Weights of a small mixture-of-experts language model, trained from scratch on English Wikipedia: vocabulary 32768, 4 picks a token.
Below are experts of layer 9 (counted from 0) of a mixture-of-experts language model. Rows are named router (the router's row for the expert), down (a neuron's output weights, with its number) and show model dimensions 192-287. Each number is 128 + 24 x the weight over its row's rms, rounded and kept within 0 to 255. Numbers have three digits each.
Before each expert's rows: "comes before" lists some tokens at least twice as common just after its tokens as in all text. This comes from a sample of Wikipedia text that the model never trained on. Tokens count by the router's weight.

# expert 17
comes before: "1", "2", "0", "3", "4", ", "
router:132143085139092113149124127104110152134120146116152117140169188125131145123118151095118142096133165120111134114065144163145202130110100140145164150094132140114100105123126118148114111166184121130119140151130121101104119139102143148140101101108170125117085131152146121144109167159157139141
down0:107139122151135144080090091114113102134106130115073088113148120147122103124070119133109170172106084139146128156167139131103125153112170135137120089160135111076102142100113131111163142079132118129096113137124132134167108118163119128154149161109098116112138131107100118088139127127136123153
down1:133152201133115121080182119122094134133103176126123142162105111140110117122178114113143135148129092185137143142165153138137143157132145066153153105115111177146152170115128102123086162105119131121162106098118148117124147088093127074157122109124115138101138101165138106110123090149122119067
down2:119111118174150086131176146142125150151131183153115169110120143077082130128116115130113120113129086105133123112145124120146171164130110123145144112131080110142104162138133126137110110149107162096098126123147142133156073104122150124146110113144140138118136093107178154123122147105132094099
down3:098156114079170092141121125127175156125132112126130118113119104133109166091086138163151110114137099151132071097134124165132141112156134147171146130133109104161143190097183126127133154154164148114078145129135118162110100114151131162162126144145110120148143147130131126132127151115121104127
down4:138138112115164134129111140146159141117148103147115128137124111173135125082162105134123101130117085116111135111152084130127131149111147098128111112154143119130109121152168169144174153146099106097092110165140144097152180143108115104145125138155154080106152094157091145127110096127154151106
down5:155148047134101173127132141106122099132053120150116122108109113144155118170128152132144103142133084095126188106146096122145138128135108129098138149152163139074141137143130144171096127156069134166134152121138157099172166125113152133102134149161102097077159085113128128131115165168120130191
down6:133102159116115125120129159134128163137148128172167200100101102162132112103122160160143122088128143103090126118140098112177122098136162137102125069140085142115092154139138145139154132132146126126111156144085136134115139121117115134126153126118108154138136136171101104150140111159091115133
down7:132109130124135125119102150098127102122143150078134166157080137119184141118138116124112126147123138138127134155131153135106115130118159137126111078159123184107122147127112130123094137149146130147149121104112142116151105133153169138141148117146100144086125145112120181115124114093125118125
down8:080123141122123116115162084120131107128126132120086188076151086145115131118144121175126058158159107105121082139130154064130117128180126124081114175104140126109125136131129139099137092114117180118115163104105147124125159166153151115119151131116118128122116128147103118149097129121112124140
down9:094147124092160126107121144154143098143147116130143111156119118117147119142129166126121114116131106134141156113131110118153110093083138185148102082104114095093108149129122122092130114134136137146155102143116123096094113149137135137086082078171149119135135169142128102128142107197138099145
down10:098150148115121177100153132133162097096140154160076126128117124121105140124157069162170117169109099121149154138179112120151140128132188130115129146111113130128106112148095125095107128106139085119106111095107093075113077157110105112141104134139149111124158149117172131148095111139099121153
down11:137150150127112154134118104125145134113079140134150126074125150100145131141136098129112106079132103122112085127120086153124108123155107117123097125111129151103114127133090087143123160127157181153170128124153077107084125136101103123152117107138084154184120119114118112132128142141126136111
down12:155111095149106137144120138111128110140155117102130159138150146082176137167093110119157096151139168185141126128129159155135116167097141118160103155152086137123145120132138098131111163154150130149126112122090146131112112115137159159125161084139145139104099123127159135144152134130097096105
down13:110111165138116150142117079111104102123124128113118137143151101148160071063120157107105112116144147149133127167082105080136133105142115150136132168127095110104190129116072144139129137124155117133106102111136194159138131188088122130096149127139151142112082099179123097160099108109152124150
down14:158152116129103125109128111099115092130127101099130162140144098116102138109186170113137141171076160125106127102151173098148158144162133129139152140114112136153140069124112110156112138149101134094114102133154139130127143104118163140135134131122145120130147106080124127133114157140121141135
down15:116163136141122121133155105129152164128134135133152141142142111119088094151103115168140109140106131122134133094129106146121133123129116104146140099116121149118118113151131172148124126137143163125147131136126141122136137120118127126112111124136100117130123115140089114160123119146118089110
down16:125128107102120122136094142121147080140137118125087058145135176079134126134102121113116137125124121109128124112156142127146146143152131097134125138165130133097095125121143125106065148107170111102124116116085099129130120155100133111123102110178104112109153154136187122130126158094120125131
down17:107135106148147129144150091122156130107175121107137131124112152098138112113151156071092103131153149113107101104137135133091074077110107096146130155122085097135103139117173073107127144085119117132126148154124136163078144108131148109140162147122133128133082110148149147148109130128084169131
down18:121172126130085118116135155097161150116103150140113122122126144131172060111097123120169148115132131133138140122118127098137155164121144143120140106093136120177097140097137111153093146126140161131120140144078103104108092169122150116093085089181152163130086122113142113125125088083184115123

# expert 16
comes before: "1", "2", "0", "3", "000", "4"
router:192157092163120101149126097098130155131130100146156136110138086133129136108120113111112137102106134074126152120155133159127143115137098142109160101107138170127122128114158129093137122123132152133104145149156117086113183170142116081124114131083094160158156202139168098139117169163110097137
down0:118195175147120146109140153123086141126101158087144108136110139117103144133121136108110127165108113147173104161131141120136150128131117065134139112113148146107143198106126122113133106068159121146117130119117130119101151146171116117142156150161094153148102188118192162125151158153136129096
down1:130099103154112172097139130119138138145147106129105093118143124120164111159101124129160100108093118154131110096094109113125143122137134072143084091123143136117150164149131108096141178110130142102124086140111111112103130137112123138129152084110156153142102113159085143138170163168119139101
down2:109113170087138128122138095159095115108123133123091137169136065184101095150104121137135127159163103110162126109108096106145155132155157137126125128134145130163109117101152087126127148107138132108119084049119122126110109147129171134110095153147118128130146112142114119117176171110142134112
down3:135160118159140146152170094115136153125098141176130141098116111099127099157082079144126117161092156143105137138141077092138114093133125153143112082134152154115122133181135153126136146143153114155150130131077093121129143113152129156126113153128106167163139136160102107166122153134129146124
down4:109157148164148137086074166109091148129120137138184175111145096116121118094185160127117115116124130147115125092095097138122087130165141114136124141137126112144097142111132153155116118109109102155136136135109120175122096106150133126112138151149134151099119111130147074139118169179170104110
down5:057105102111134117141123161101136147168129136144145149157129128129127146151129139146121118146141109115088123146169117140152119146049117116172123129134127106089152134081110114105084111100097165126114125117165090102104128088142124067137146104169119151133147102129145137139147145078159102119
down6:138086127106106164150105134101130137113138162099154152123117143160092126117107128134184108122174111116130134115107146119114115088122084152128117096127156128112136096150124123145103089071117146094130117143142157148149088108093112120131139118133121098131115081145149119114138127095118070144
down7:135154129150110083073151147108130113123129136140125133177063164136144139112163145069132109165107097136120128119179118113152128138171137120092147138074145157099148175164126086106113083144122092110125138143113150120167149139125099131124148177150135140095132090133108097139146124110080106141
down8:138083126137120121128118124135125212102145108130131119120116050125151121157083134143119099151116144164138058122144159119138112099114157083097128149163150143128093159124140108149138160125103100155119084110125106104105158187117123113115128146105105118125114124128128106173121151124130117085
down9:136112140118149121127164125120102128140143118109120144138130125170107149091136134133093166124149128139134095146116151135113170088091134156189111123140134148145140141110169134148115151112086146135155118138139130121141118123119168200120097166155182109132160122159100107100128099122119150114
down10:072115082145064133125119126128091113146108182122139074123162140118130143108092117127121143132115118139141131171118172136154102129126105093110103211102141103148111146108088152128103126145116101120099106107160148164121156086132121096124140122122153118119145155163107139129141113105099140129
down11:149155115137124151157188136128121122116152101139146166127064128111154142133119149175131128121118137119196092102126124149123164102154118141154137115149133111174117119124087135137098132126135137122065122153104118129137170159130112144144099125152089103118148138135147125145084128119125105121
down12:132104126130141114116104139143140100161115097132152164140145124119151137132122127131125195104111099125110109131102143108118129153144087080142140133127148128156109101127125145109115150119113119139145098127121123155110152157133131151173141140095138150120123183135137126162119151091137184136
down13:140159134192151165119099151124073107122105130170108108122120149128109115146129116134120153123137116156161102124174099146131119142106087128131142144150161142123090148142152173107135141116156101116124116148110160172141115096120125151116115129162129103111133099087091161078080091133115114117
down14:166086138160140167175151170124138093129124165105166146113117130162107097168142108176147108138100134113110118152119117122160105131101155094124154081139118143166140150101100116124124123131125111078103100078174154096120140189136133089167127144166111118153093140135158150119107148134135136124
down15:094102146136151124133119129103132154105115110152159114140108139095129145157113133162146177101161110121172115105156162110095148162121112129130137106149124109121137136125114107121089110112086135083109130122122174118094124109127158131136100113078078109158116088092134150105123134124139119142
down16:139129132108122158122141147123125142131141133159094130142117124138088091063113103117137100086136114103093109145091130131114161100094128118156132091139133121084145147169102090166118155121143164136128133127106114139120138174174148090139174086141097140149132164136163169135124149127143144123
down17:158119111134160109075121143142148116121131134165132129118139104129146155143166101111151102060173145145182143153131123101104142138122176150101101108119163154113101138148127127189144159127120185134136100193113151125101138139133104152117133188162120123175119126143092151145108137137138102107
down18:115107141158105130139119093168102163165117100126160117109102142123127118101189131142129119131164118126138106154122148159128122083139137133131127089149149110115130128093169109145146164123129122098104121174056125089148118149142110118114121150113161117124114090138123128117099136136160131140

# expert 1
comes before: " | ", "; ", " |", " ", ") | ", " ("
router:090115107123087145133103113120144085106105136159151167140101146140122132130142157134177103150130143067103141108123118120124120158172116127153086146115089115131152098154106115145139106136096131081114155167109122198136099140087101158094136144093109146126146107152160127147089136121143147140
down0:130147130106088071152162126128150176119134114138156128111135115115133144080129134142123155138102084099139172127125103137160143124135124094175157004158146140113185105133108129147113147147150154126133149097142154129159103138148090141093104107150127165151150150130091104097118099116085143117
down1:157169160102108127103103132100171113128110142121116141123093173126139137184162131123110134122128118115127145139126079128125157109135136096171095165132108133140142151178086135097197117091104107098110110127104100111107150103100152137125099124121115138120077130153113093123122137129104123095
down2:070159102145121141110131106187108136176104095136138095102112102113163163118143121088140113122138121151163107091078116114119137106176119100131107099125134137139166142117123196135123146126177140112107148179113174114117094148147092160177135139191072138130133121132086188096121117147135140140
down3:162132119105125077180140162115124148112157129143064065119098147164127163152117132141137120101087130117138119158096113137136127158145100139120143138103136150118164137097134114110104122143119125109108155106164111121170094105109117106093091134108109179139107112133129161131147120137092157094
down4:117160144118147137093080116122127147116106090146151140151096132082105151147136140127101130126137154122122162119128126141098103123164110116101138078108135138142146099122103152134117124117103153127115135145104118103082143085146167146106149150097134111091122128069148137126162109146107133131
down5:160130095126133139126118160114134059147133101143148059129132118171105156168126131110107129171119113132141158104115139148116118139163135160129126107082132087113110082080147114115128092101090101159110130137101129085130153175107125135140087108134124103144143122112124108097103093129144121122
down6:142105120146101147175104117147149130143132166166126137150113144127107167126128164112143075140148150142152148166147133124138129138155136105113157158115113166147080132158151099164142108148101116137091117141158101126136070138118173149109123146132149094154117091145156151151165122098110151133
down7:121155140123142115118127061107114107072124128147133120156061101111136140111147139126137125119137152077104109133094141124150152118101146130147129103129102148083148115131144115169146105120132117179101115128074121170094122114136107141134104096087154158149161143116158137091137151127131082096
down8:167112155185086120131124124101121145110140160127135127124147101100102113123180150148117107102135119114185124114117108120103144081153128138106113094117140139150087133124120124170153145128137140118111146100139111116136097146111087179104175131119100121135142103147150135156127105117077138097
down9:147126133113107131136114130132117109132107116087123132112137157083142138071139141151122119086135131091168110109128120094157149148192130119138133175113129150127092115111090119137138102067140155113112097112126130116157148123068146112162085160125111116127086116147148156107114150084165140101
down10:100137121138158125130124133153105130118144138119070126108138112092127145145104115170133063164077158117156129128143174133148125170150179131100119146142114142140165148126138130112172143147144155105147125102124168130103101117103117070102130129133151143110154130118118077108123112133121128108
down11:081124122087132139123126159150142154092151175091120120162116101118141116124129139093170088134186102145113156163148115114139100118115138106148147172109139139120091149095142153167141154095115148147132072164123094147135114105088184112130105123122158112139132158095115177142125075143129117159
down12:114098128142136122129097130118141108108121189174151127104155136154154136123129165111140112132126073100114135128082131128129123127125118136134162140135127107141161080098114142166121144120112094137111132124088097125097158141124136113130152124153153116097128126132146114119135103101149195140
down13:139093095143121142156108128130132146102136127148125107118117129152159151141166116137108177165128123144107118117166131123139165101123184142124159097140158144116108162116095133103158140117143170133112094192125159111153129137094140153140118131129079092121131153131137112153142156138125087173
down14:154140163121140153131098175135136113153124110120094147136161111178170120083085144140148167153141141154143154127100151146164145115135079116133101151117167102168135115150111087158124146123166138135116131109090156149106119095154168103153161108096098135129114116110127145107118136154120124128
down15:115149118149118097138137101136110123105114125139117144135143136141132154124111123090140112109133145100144149161128137113117152110100124133148169167111133098112156082135152105133138162137138107124132127127146127173146118114137117115173133108121114121123117139126104102166136140155169111130
down16:142125133129142107144114151124123141128091111143122127147168090164119148144130144138095077155137141147142109111108108114133133130140146127117131177150093121161132128134102081115117107137119126127091142112152134148129150135129160130149130145144101152124114157144125155120143117123159126130
down17:190125172147154159113108167126144119114126149106181114151137105116103105111138126133128135141103077112134103136125087150092173108119141159144129173140097109110105071125137125129138128148124156124160168130134131124095165103187183119107126109149142116126144101145088143129104127111138121151
down18:183113105148098143116162134110113109165147123149119164082132121143087130148136164147138136111109132149116134082123166152125092127101134131087149146071114084113100139155133145155121129135088105149085148066119124176102195150172141118147108077097141177131128151116143109109108149142153118132

# expert 6
comes before: " | ", "| ", " |", "|", " |  |", ") | "
router:134125129099106110120131167117147054084086158163157160160096134157123132125144172166151117133139124089108178141142097104136116110135115137157134143165134113111134080150131164114147118140130150118131140135113094140150086152149099158076110140119143116116123088103088104137127103082162129106
down0:119141099103165135142134123137124135132139168111142079092139172094119139111104148107155158133114107160173129161102092067125103139086134193089134089091127135176141095120132113139149152127114113101114103126135112153164124124129138147131139122105112127126124111131130125087162105140121131130
down1:076129127112131127074155137109137138107117074124162124162152127120112138134126136135063087105147072160095116120168126149057147142109126138142123138139156164085131146088155161153137163165132193134140178112114113124126118128089119107142132103131170137160148141114104128142123147132136082131
down2:098116125112097103074099095103170107149154116137153125105130111108148137125173153154124162108146162094116107099075111155145139115088092171151141110132078119148153071118104110171155138104115139098136123129117089178112113114121173155135133095102115140108111160149091152159102172147179150126
down3:167144108124110114123136125117157114133139086146153122133138126164081125143133133137141095092135138132128114106118132098140118127150128154119105150128090153159112134146111115065167132117104134135108115117127140093126090128146133119170110151113118137148197116149141137112141114139150143097
down4:116143090167138111166128126129113125166099125132106134116138106154091114106114094129101146133090126141115117143100132120120109143151103107102161098174124173127139140180099125124127118127117138120132156135097128147140129144151149089137118123152175093163142137125122134117111136160118087128
down5:129123148109114103167111140123159146076113126158151105131134137092151085138141120109175133121102100091153135101129154178137128124111124155143126125146113147091102139150127142112142124147120122100091094178126120142165139135112103136137111153143153132144157095135166122145133171163178137123
down6:125136100121110116101130139117116146132125143104142158135176136146138153132117111122162105130159151116111150129146142157096109102085132122140123124140139119161096089091119122117156166116117099139115118155132152129126112144095147123153112125156121131140181121080081068106130125134171074112
down7:146100107138133116132075111145122143105129115148143180106162169118163102113164125155081117146135119112112142093100103120165136118092152107122121105120121128102109137187119117131111136116114172129101106121099114086171110101163112102114101132082125141146119139157130130126136135130142116117
down8:100153132172127146138128132120137151123150158118125132130120152139125119119119142159116182146113098121113144153039129108122132156141124154125111111132128143143120109159131146136093098134106118157147107111119157147141153136139102140127140154148118140118120148148163130151096149111132126110
down9:093102171157168124101163123158114097151159137122109129118151120094122183114133127082136150128129130108085178113155136178131139126173133093171117104110108095130114132133156123113092107198115148115146118129152103133107128134147128110121160114153113124082104119121125146134123104133148150166
down10:091136093119110097129120115122124126082107145162098093132144104136126161144108146156122148136118110128142102130137107121100108123132164141095125126117104089108149147128089094144151183131133137110152109128125081147146098147100142142103145125111147063156125136129066113162143100134156129123
down11:130092159154149138122144133106099158123152122120147144134164180136134144145095169156143152129144134173119150135162123115136113115116153131103143093126121153099126131105138141134105141139067143127126130127126113099110133111096103132101106114108086109113147132110098132093172126128123093108
down12:138150129079092122104132082131147116142137179110131145166137113106140145095141163101110146147140121139122156121107102165097169106121116124126134147130151123132123150067117076173106122125139143149108168154114150137159095130116136165095142153134124117154116133091149151158124105140148107141
down13:110135167137149135158134138145086147099122122112175127142096133159164139128134111105144132165121174096113192148162169127088156144128121130117133123155123145131083126134138124132124119116094119168122150140147120108160103103139114128144156125102133076143199137133127136126083119113130143138
down14:082153118099198123111145130151100127146164085103104145141079120150107103111130127124095112098137149107081177141155143102093138142127114106126131117144132092098115166154168116126107134099107119105137113088108165157071152116088137095117096172154118130148136104073114137100165088136141125119
down15:125127111110132120102155123117105101070089098121171114173139136096135119134139142129121128139126132070126143142098107130137115153113104133130140097158118126134113100115120140105138086121099106146135125113098147146131118089155133110092100157127096133162143142117121115097154093143148142159
down16:111110149132145150124116144148147160158136118106092129129102126112101093115141142144146158153154135114099102110133121117126142147150154125142127071118154117142116124107152151118117112141147102148122106114113126106150142144132133137127145128104130119112126107119106117123134117120110108120
down17:106165170147156159106149135108145153124143144132137167155073155103173109166146116113110131102133129102170136149169166052158136126156141102123156154148079152149174120098074130138116159132104117131119167113108110128106161132117138117126097117124108112102126120066146115111158158077102098111
down18:108121123113120118109138158118138106117095132104137143167148140097156154113149114163111113124142140120127136155145109124136149140122159117124122114139139084098130131146141146146097124114093108098139147109133147148156096125127121101142151162118119113113124108098145155091153131108171125110

# expert 5
comes before: "\n", "\n\n", "| ", " The", "The", "|"
router:133143125128158123160157142121109086142138170125109136111099094123160132134136123102081096155102094146130112092128098126164153120156089127142138179158125135190115124124139128083129148130137085089122175138113100130081121129117093122098112102113129156124161124085100118113149106119154131134
down0:126129160140125137124116123144128119109124124134114124151128121146097149135135157121104104128128149110146140090137085123122134121100134135111149138080117139092164123111129131141140132132093131101096100142095123128099166139098089158117177126120133177100109148127134142145101142117119170157
down1:161127101053147142129113129164104103112120145118068116122136123135116168095128182137173114141133123149121106146098127099097119159147105116103128147119117109145124171142151110124105150139153130098161171098150108163118135147169115132172137129139142127124143114209066173096094097146175168128
down2:125138144117078157130115153082149128116108133186109158151134169153120119117172144138060091138131135148140114113147090114117098106169131121115128108159126113113158153118117147133119097107097126157121085095134170133147121128106165109129127129137109136093144122120119135149151115127148138143
down3:147114139152101134107116104119135157123139158130057120141104121188174153145120138117134122139136110087122164112127191126122162131129146101152097148150057093145120157124169144099158153095137121122121116118137163113144119102131131162144119146109110100109145116187093131133130130117161166156
down4:151112149096082115148114145123145133081136119124137119105139112166100120146168134148097096122133110103148160134159141111096116112148125133150126110169169116129143101135121173153137135124125102098127138149110110132151080115133163130158127137118138126132157130109077125127101122076151147137
down5:148132139147155124097142095173144147066111134098160099080107129113114150119118147095130134109105111130139132112125161138097115133144153076107111120154117144131120130073134180107105143138114129132128125144129129126139122126089141142120139129090177090110094133130140146116107102127166087121
down6:189124169149137080078155125183164132118145099151113163115122170137178165101160107115113115122112132101103093121115135141117163117118090094158115047143098106148121160170104124109100144156083127127130115109129151175111091132149127099111119142112151143136077127144102139102116111145117098125
down7:153156151108113123136155158111143139147117146131132138144135141150132143112093128106078130139110139127128138125139166114115150131133113140103129209173119118109097134124116105109139164114115160130104115157112145083130117104141118155122161136153145148139165103080177131146161108157092163121
down8:092148108149107106094101124158144116118121124120191154119150145128126120060136149165088165112117095129132106122124117130148118146088180117127140123138098117132123112128108121111154147118146137103153127099133178122175139090145132122125139118139115147174154118141178118087143154149079126108
down9:107107127129111129121121135119101127133134140114134133128177164116157152155129131169172116117157112118129106139131131108101083109113112120162130124101109129144117119139126140093072116083086133142126125124130159121147124100135114097139117148104114159093101149154104106123116163105127102108
down10:149144110145129137122125135083149114150151161114100131127125072160121171153121134167094137106126115132171142126126116120133102156105103129169107121133144125157136100147134082127145142071127176130127103139132150152135121157142099096124090117147168139110141104119073153166087132118172110140
down11:102083102118143106127123113132089152089151121100100109127125137119138133171118111131152139116115105161109131141123149101097108144162159130079115066158124112147158114158154105157105129151147134116100133125163135123116124150141154098185125162097126140141142124127106113137130127156148102069
down12:121167086114141106109127133100123132133109158125123120139121116146134155123147135135151111124125139145103121145148107130124130125147133138132139162165122124134163047132141111137160116123157107125136130159113104138133142161142093113115156138103139153163093107120084096144127116132141091121
down13:113152149139101078129114140097178138116156121159153119143151126133136115106113101101078154127117140133157106156120117145141112099140192129128141128111160146100085113117102139148144109161178157155133120105126146073097129102151141152135138136093136092177098098124160080134130123089106112141
down14:157164115127156108118143075143138120131109179152096121137101146129102133150120122141174106150139154134087108149129112131065114129157110109156085148134098157165139083165129129123153120115128165146106121184103126138083132146114129129125130166158144137132134134111108122149126088151109116150
down15:131089128132128107168158101120154159095121091130126140145160103155123120120139094167127169123137145117106127139134139159157144143134152084117079054097130144077127154113113099135168130133120127151128095119133147121119100153102137136147157177118106161134143101129117145125139152122112104105
down16:139147154110149156134108147142135125161146141131135097163103105105140126162112143090099140125156131147114126133093110105088110124153129140131137154144130141124148101119140138106131108167163111102133169139139152120114144079141120147125138109126120145139104130165127078141133125126143111160
down17:164168126110117094114141113155132097081148149120163141133141146146119171096117138127128162157113148138109107103149133128155159077160111151139115183145143135148108156107114123119136102115135120112120132127153119157091096126139109128104121122152155159111130133131112101136150124140133128132
down18:076119113119083146135168168117117124108116121101118154153123189141144129129124140119148147145146155152131117138134121108116136113113098133137159090162134100135148121172100077135130144166144150133159073142140119142169114159135109142141121136116117161130067112139177104162174163151145102149

# expert 0
comes before: "\n", ":", "-", ": ", "\n\n", "| "
router:130127144106141136115136132158156146130117120099121140160128152107095140137143103088100133118111089123180084129104163120126110125158135128162117136152101133139180144122133081101097176173141064186147131155153156101105172151151071154167137121148131126112134096148118087093150121134135137087
down0:109107109140102113128103149140091092099106160105155109136122140135145121157170128153163090148143122107088124120168113104106156141156155122137110123141166119161145115108176135125122146108118123124147122101117106153123108122108110170110105115108134131121099148135126132106141146155145129124
down1:123088104114148135084096149158101125112130171116144129148138112139114109119107107176124139138107163096160132125165094133142117147141139115132110160110150127145122164110123161154139120095102120105138126121063129144115135124112139106143112134129099111137108117135125115106117147134149142136
down2:141127112149090127156109141134058102134138116092182141096118159132152110143092115117098199103139122161123148098085119151120090146110154152132145109144137147125088149125113161152116114124127121142123127100086105142111111123094149121162149101107097138148149145134160162160155131134121084086
down3:152108129137111127137194150124136114121157106108143119151123132169143127169130100181116166129163094121155145143097116121123128124120168132103139135131133129134161125114115127137119146111112171163134105112141114152142128107146125138102105141183133156099135112120119110131166135116113067155
down4:128143109127166143148131152104140135131126140149139112107119165136082111134131144143112138087085131115125154087148103132076140120132128133156129088150142110125161100162135128200110121127101130120101112124162122114151159126130150099135113118117155136146139084125198123170088127165124104168
down5:127123128166087111150142138106109132138127092134112127156165162098133115134119102120158103148143133149141138124119087148165132114102117168125108101133104143148155161155125115135091143114094132132119132146083121145083112159109148116133115192162117100117092120098162126127121146135095108128
down6:120137106133102126147126127108070125080143128148123139114123091181091128140108140152140166123118157092136122101087133121166119143128122168183144103143123115129141159130135134142150096108190139122132164140093122127110178148153167103149116116118115122133129093108175105106134192157085108155
down7:142133081124157129091123155141135090193182156127155121108131155169130177115123127167133123114144131104145164137141088113143171101142111165107158123130135081136140143134170139138148137148109117114103079098105111150110112133111141106150143131088138137146133119110172117146094148130116156138
down8:112131120130135111106148138127144100075133138116118130141184139143136103177135129145123090154123114103156132148154142095130195099115133074125119150125092128121049159121135143152100131086127091120137155135143142128166112111149133117144168154150158101130103148133133133155162138144125128122
down9:149121100150103107133089114099156135160125146138140170148134180136157154111123098119116124042113166137116155131104118127136137102080131135126113155136116163139111115114169115118139147153119128113136121098130125129116117088102154143141130153074093124155106132149124103150158132166115083124
down10:129110080112171118134145105155101141135092145127182150101124118134134112093107152121106104111138122104104112080145134108157107140127133109098149172089087135113116098161164112155133142124147140116107167111110157138137152143141142137108098176116103127158114117068136104093130122146103136098
down11:160124117138113111135127128144165152125137170155147154136149115147117145130130159107139121105136105105137122092133141111154126125130132135175083146133109132117129119123148125109116120087140110102107158169116124137146084139132102183157114127130172113137181089164100102112146101120098155145
down12:115148144141122130119105146173093134112127159126129110123121159154095109159134105118153117116152123153136134117121129096105125142144105119134136124106149105122170119130182114144103137129135141080132127135137126146123148145161150119127083093089155109131073143143136089119129131110108115117
down13:131103145159155141127119163146128119139166167130097120197139121101132126125125147134080140129153099143129122104163168135110168147133143162133135118124139117124113129118151131123092125118122152156120099123137130087093159120145160077146100120175162106078115114089093105114125106113097079143
down14:102128104125135123132096101138161111113102146099143136125144109112129146187108106100112126118135161095135141117140141083169146112116130131081096106111166069141121180128163155128129122143141128131158134105158125163147133101117170117109086152163107133121087111111088136124113136115118129125
down15:106092117112160125100143097134109144096112144116088133164111157139108116155164099104140113149159111150135122147148127144133097178141125129102105156139151122121112099159129156156121125116152156131128119091154133140147147123122112124120125182190143132119105097073081112136114153096108155140
down16:072189126175110126115111141078158115122149113155126131164126102118102137137166122123149139140105194165108119125157122147101128119168135154162142111136112115151121147126152125125174095170115112136125115156117138103166108100154163119138131144097128117162152104097120111119142147146122138157
down17:123137107183139139151098184170109158100154131130118088128146149114130108131109125128193102154133146128124172134099138104115133108115118167159201132112146137104090101125144145129126083130112149088135112137115124173144152113126089148130113135139125127094166142133151130148159152094108104117
down18:099168111170106075070125117096128103150111167141093078101106124129092121114108111126135152152133138135125112100140132126131100103155158140116121113141177116106119131148145097110132127152130128130104096137113055176112115151106120130123135115081121146140127099113079063140124136099149111119

# expert 12
comes before: "\n", " |", ")", "\n\n", ";", " |  |"
router:116166133129139180139103090131141153098087173127123151164096144081144136162126152126165136151125155165116152115103123116127117113115102153131097124187107117139133143133083135124152114135142127121101155113149097100123105143122105161135152145161101144153142112146086150192144122149116091146
down0:087121136102115120117104142149134144100143125116133154112133114165112143178117120166136130141109112138149154121133128141131141095113104139193114131186123122111101140149109171103122115135096085123126109142148131201155087133087117144120142082128124095152154129170101097134159111093164122101
down1:118104114085119102155151154121098129137095141154115120143130107099140134155146131105127138132151090110144125172095118170191158135161115152114133143076077118107147120126104149139134118125148156120101164120118131120105102118132154163152164140111089128125135082124133134134119139139113159149
down2:110081081124124123153156151122125098136182116130116090162175143123133114103103170111114119170103146145139137083130136138138081149117132154168140144097112121105143149166102096116089120143123095120140119100175135119144123120102116089163111107140141120095103138135174133100162156153118097083
down3:130161096124166187130193129097120119161136122148115156123137105147138152108109152128146141114148113109106121115141131138096137128118160093141104129108118087138114125139101145124123130148182118140151133131136085135151128119122114067116094167100119081106159098095128122152119126107154124095
down4:115154103154120107153119130142118129110120136189137084138129082128116127157120090102153093137121152126117130108180114148110087131162137126118120061139137107116118121118145146145150137135108128108084099100146113125126087115119129136117138109085141097108143083155139107152169122132109085102
down5:120123125144113143142129131148148160153111130144113087097142105115087151094195117136086148100173154088094129080105100119141143138153119132129128097135160134157154079134167171134049133102122098075090122133122137168098149135099138127135112118139099142131133133088150109185112140124180137099
down6:115136150105118086152144124148175102106110090169123098175095131113077140141134139104149083116102113116182108187164129098073138115120149123155137150143126172157118103122130116135155157090131125153169132138115115114095088147107120135127167105134104141162152151123094105138094125110124120113
down7:098143148084104134119119137095113122120108110125105087094157099118110151121147109135132131119142115130169118089128158121127104143109112106151133107163137107134141113162153146128118111113100158093099098127182137109166135096108100115150126121102159145098171130128124098123120141106161132175
down8:097150106129148142094134142124165176118172177108179119097146117143114155112149117118125138153135092107133118098107134120143142115101145108123160163108110110103112141162102140157110069158147138124114130134143120143113117135144121114136110110077166170117131152144154108156163147112075175127
down9:096104140145142091135091123112111145085127153106091127124132108131139116109150116116108179126135130172139120107108143120128129135171135094130164136126108114101143088107130121143104135152134112144122108121166099122119075137111126139147106127105144135082110098161096091096101115110146121135
down10:062145119162144104144121111153153110119107118110167124215148138116139111125125117147177099169113178184154134142169162126084158112122109122114136158135149139125097142159172152104144159137148143141119095159124130124153095084103135160147140095135121110121154138120141075136145162130120121141
down11:146093152115118150110091136129120095137096120145105153114168178112086116104145088109143103157146137131132112133172120105100160114143118103115134130120130112126151088114182101095124135132130087055121136190137125142103172095129145114150101093086116147135102132111125124101086150111123127155
down12:154107106174147108100084149096104136161142148131082105133120111133119101106130128170140123190120147114151102182110086088116127108165176130115124164112154176155165123136141161159134117169117118080151162130135113143135116114095121100115096149130138100130111139117163105095124109101105125120
down13:143098106078169108118097160077111115116113085141114162125116138159070120135098112104130136161124165125105177119090140134143139151140120160104136104123101146125111139164113096116104067086157128126115161104113129095139174110144152122143092117135119121138100137110131118126138099162136141121
down14:164115082098093133173104113120134143145143115163158138111134109117169119109091156133135152065115166126150136142154100128126141058112117142141135114158132118101153185121119164139148155123135098138157171100125097118103116109115142159118115131086086105128200097126123119140129128140147125151
down15:109140125135123161109100084126090144124099101116153117109137149146146099120142123103147139133142157094162138099082156137074118150146118141107165151105100133121089107107095124126131117187168119149127153123147187127106133144123141089123129137100122156093084127116133106168160145126090107095
down16:098083100119096139169161127116111112106110118116143088128126154091125119145074145125081093120117116152122098135160144109147105135132130124139138139105111140145161151137149119097135140106140122113151143132103124114106127087110124166139125095154166132141152117151125143118153142159176129097
down17:101068118144137163115083125147143087134170139166124116186139146105116144074146112173103142126133120123084122129125128131143102103142107141124163139133090146118147147126106156168102119147099140146146072140133150110130126073096138106162115133107134103160127104118115136127132110158109114141
down18:156128103113130103134110140182123121130130114114141136155139123178070113159160135164055145123154166109117155109116142109119107204117158086152118102164161121134138133148112162118136122107093119102151154115104128128129131127126101134135110107086143195098109116176128137090146124106126107130